Below are experts of layer 7 (counted from 0) of a mixture-of-experts language model. Rows are named gate (a neuron's input weights, with its number), up (a neuron's input weights, with its number) and show model dimensions 0-255. Each number is 128 + 24 x the weight over its row's rms, rounded and kept within 0 to 255. Numbers have three digits each.
Before each expert's rows: a language model's description of what the expert responds to; "mostly gets" lists some tokens that are sent to it at least half of the time. This comes from a sample of Wikipedia text that the model never trained on.

# expert 11
Nationality words in tables. Word pieces inside table cells, especially nationality and place endings such as Chine-se Taipei, Ital-ian, Turk-ish, American, National.
mostly gets: " se", " Li", " National", " state", " Se", " French"
gate0:097142159112175150110091133104086066184121142123131129136149131164072132152153128105134149170145160138141108117080095124092114117135113091140125116148115112130138151104144118118099135113136138093132119092132149114130113119130178185135104117136108147129143115135145130104152101129116149129152158165124109125114141136160092105114085120127166107151152120095125151158175180138159133147119113169122129148130125097147146114119128136084125178145173106139138088103162075131170171128153127120127117151194084117109150147137134140139137145141106128137133098109122093111133142129181105125131132149122102093108146131122132116116081133111155144120150137136120124088159137132082172134089141112162123122127123156111116109140062143109074079145162126140145131117102127124146135181107120
up0:084146160122180158109083120108089069195117143113125115137151119161087119149151130109122138172152154141135106121090103127096108132130126085137122119143105119118148155105146111113093132101135146095130108093131144110128128116127176171126109120140119139124144112139141127116164101137118156124159155175124113127115144136155088106107098129130160121148131111073131158143170183149160148153129108173121141152115138099140150122124135136093133168157160091137130084108155085131171174130142123125138108151176097117102141145140124142135141131128115121141152099104114093113132139136184103129129136158132103105112140135129124128112086130101140151121159128148100116076158147132073171129082128125160123110130128160117123106135071143106071091140159133137149131119099126121141128186100104

# expert 19
Nationality and sports names. Demonym and place-name endings and proper nouns in sports and league contexts, e.g. Victor-ian Football League, Russia-n, American, United, New York.
mostly gets: " United", " American", " York", " New", " German", " South"
gate0:119141150136134169150150164065124129095122123147107082136127136095137079131151151154140166185182183131148119121102115154176125153171192132113120128124138118107120108127095118168122133126113145093117132091128100135126145103105171113083156155146139139142120139099130129140132123135150084095102108126136116149143145162159092115141123129163127157103117147145140126129115137152154155135147084100131120071150113127110094099152137167148094133149153132096144109130150110121141176174167133112141141101139116118175135133174134118161149112085118112159084135128142124107103139130130141146157160078115121117137083106129133093077119150102134109112103137135126119113131109117096134154128166119112124119171131104077106118139180117098098149101133134164090164117114131134164147144135116
up0:136102099110114089101099104175138132168119123104143156126121120163114172131098129110113077097066068131120129135159141107087141104074072142142116135142111144163122177130166129090130134122167134147141128160115132118117099147147087155159105098112123122087121110166104137104137127122105178154156142139129147110106106100093167148115131131088120100160145099099112131113135124103109108124120165162123128164125146127133150158116131099125159122106101131132117138139112131119113080091076136144098129151126127145117151109069122132106115143184140130104173128131110120144158092152131122102099087173139145156131185153117135162157137112147127137132145115115131150143139148134165128099128097127128123154090124155172144132112078134143174121158117107104170088155133130112102127123130149

# expert 9
Scores and numbers. Digits, dashes and numeric ranges in sports scores, tennis sets and date spans, such as 137–141, 222–284 and 4–6, plus table pipes.
mostly gets: "–1", "–20", "–19", "–2", " +", "4"
gate1:138103128156179137150147180125140157131114119165153149127129146154097130120110100168102095113118144098119141128133150100124143143101118120139122177146118156142122149085143145087148107181128117114194145127116110087115136111089149141140098153144131107136149106121085127104127141154161098137128134086120142154113103165154086123125132129114098116136089128143168149117143126094198107166149104174095106129142161116127111143100159144117133132077150132121094162107145163108142127138111165164146122072145132158122120149106112130115171142121131100104105106105141160113148153089122110131133152125141088103109116131152091112141154122136119110116123116150117120145117132170145103125155141172136135122097147148132151193144126091115067133139119063113150133183133126123154088138096149
up1:164097103122114120181140098130099148174082115155167097119124116131134137086143126171126118107131145099165133116081107096125116137084124075148131159123110129078138106114135173072131084165134070140169136168137139100097115108136134138111132118167132094126101125135080131135132121126134091149114135131119141121109114149147133125132115113092132114166085093128141122112139091143164097149105106147130106132132121148134133153108167140098125102114121148124150130120170095122153160137073176155102089098137114138132156124123106069106150136121132158111092092104157117122130116132122116149120102130127104105127135156124115148158151130123179135140140095138121067103112139150121095142120136142170142150105083130152151171129119142145146150150131069123151172168146131118143085141132156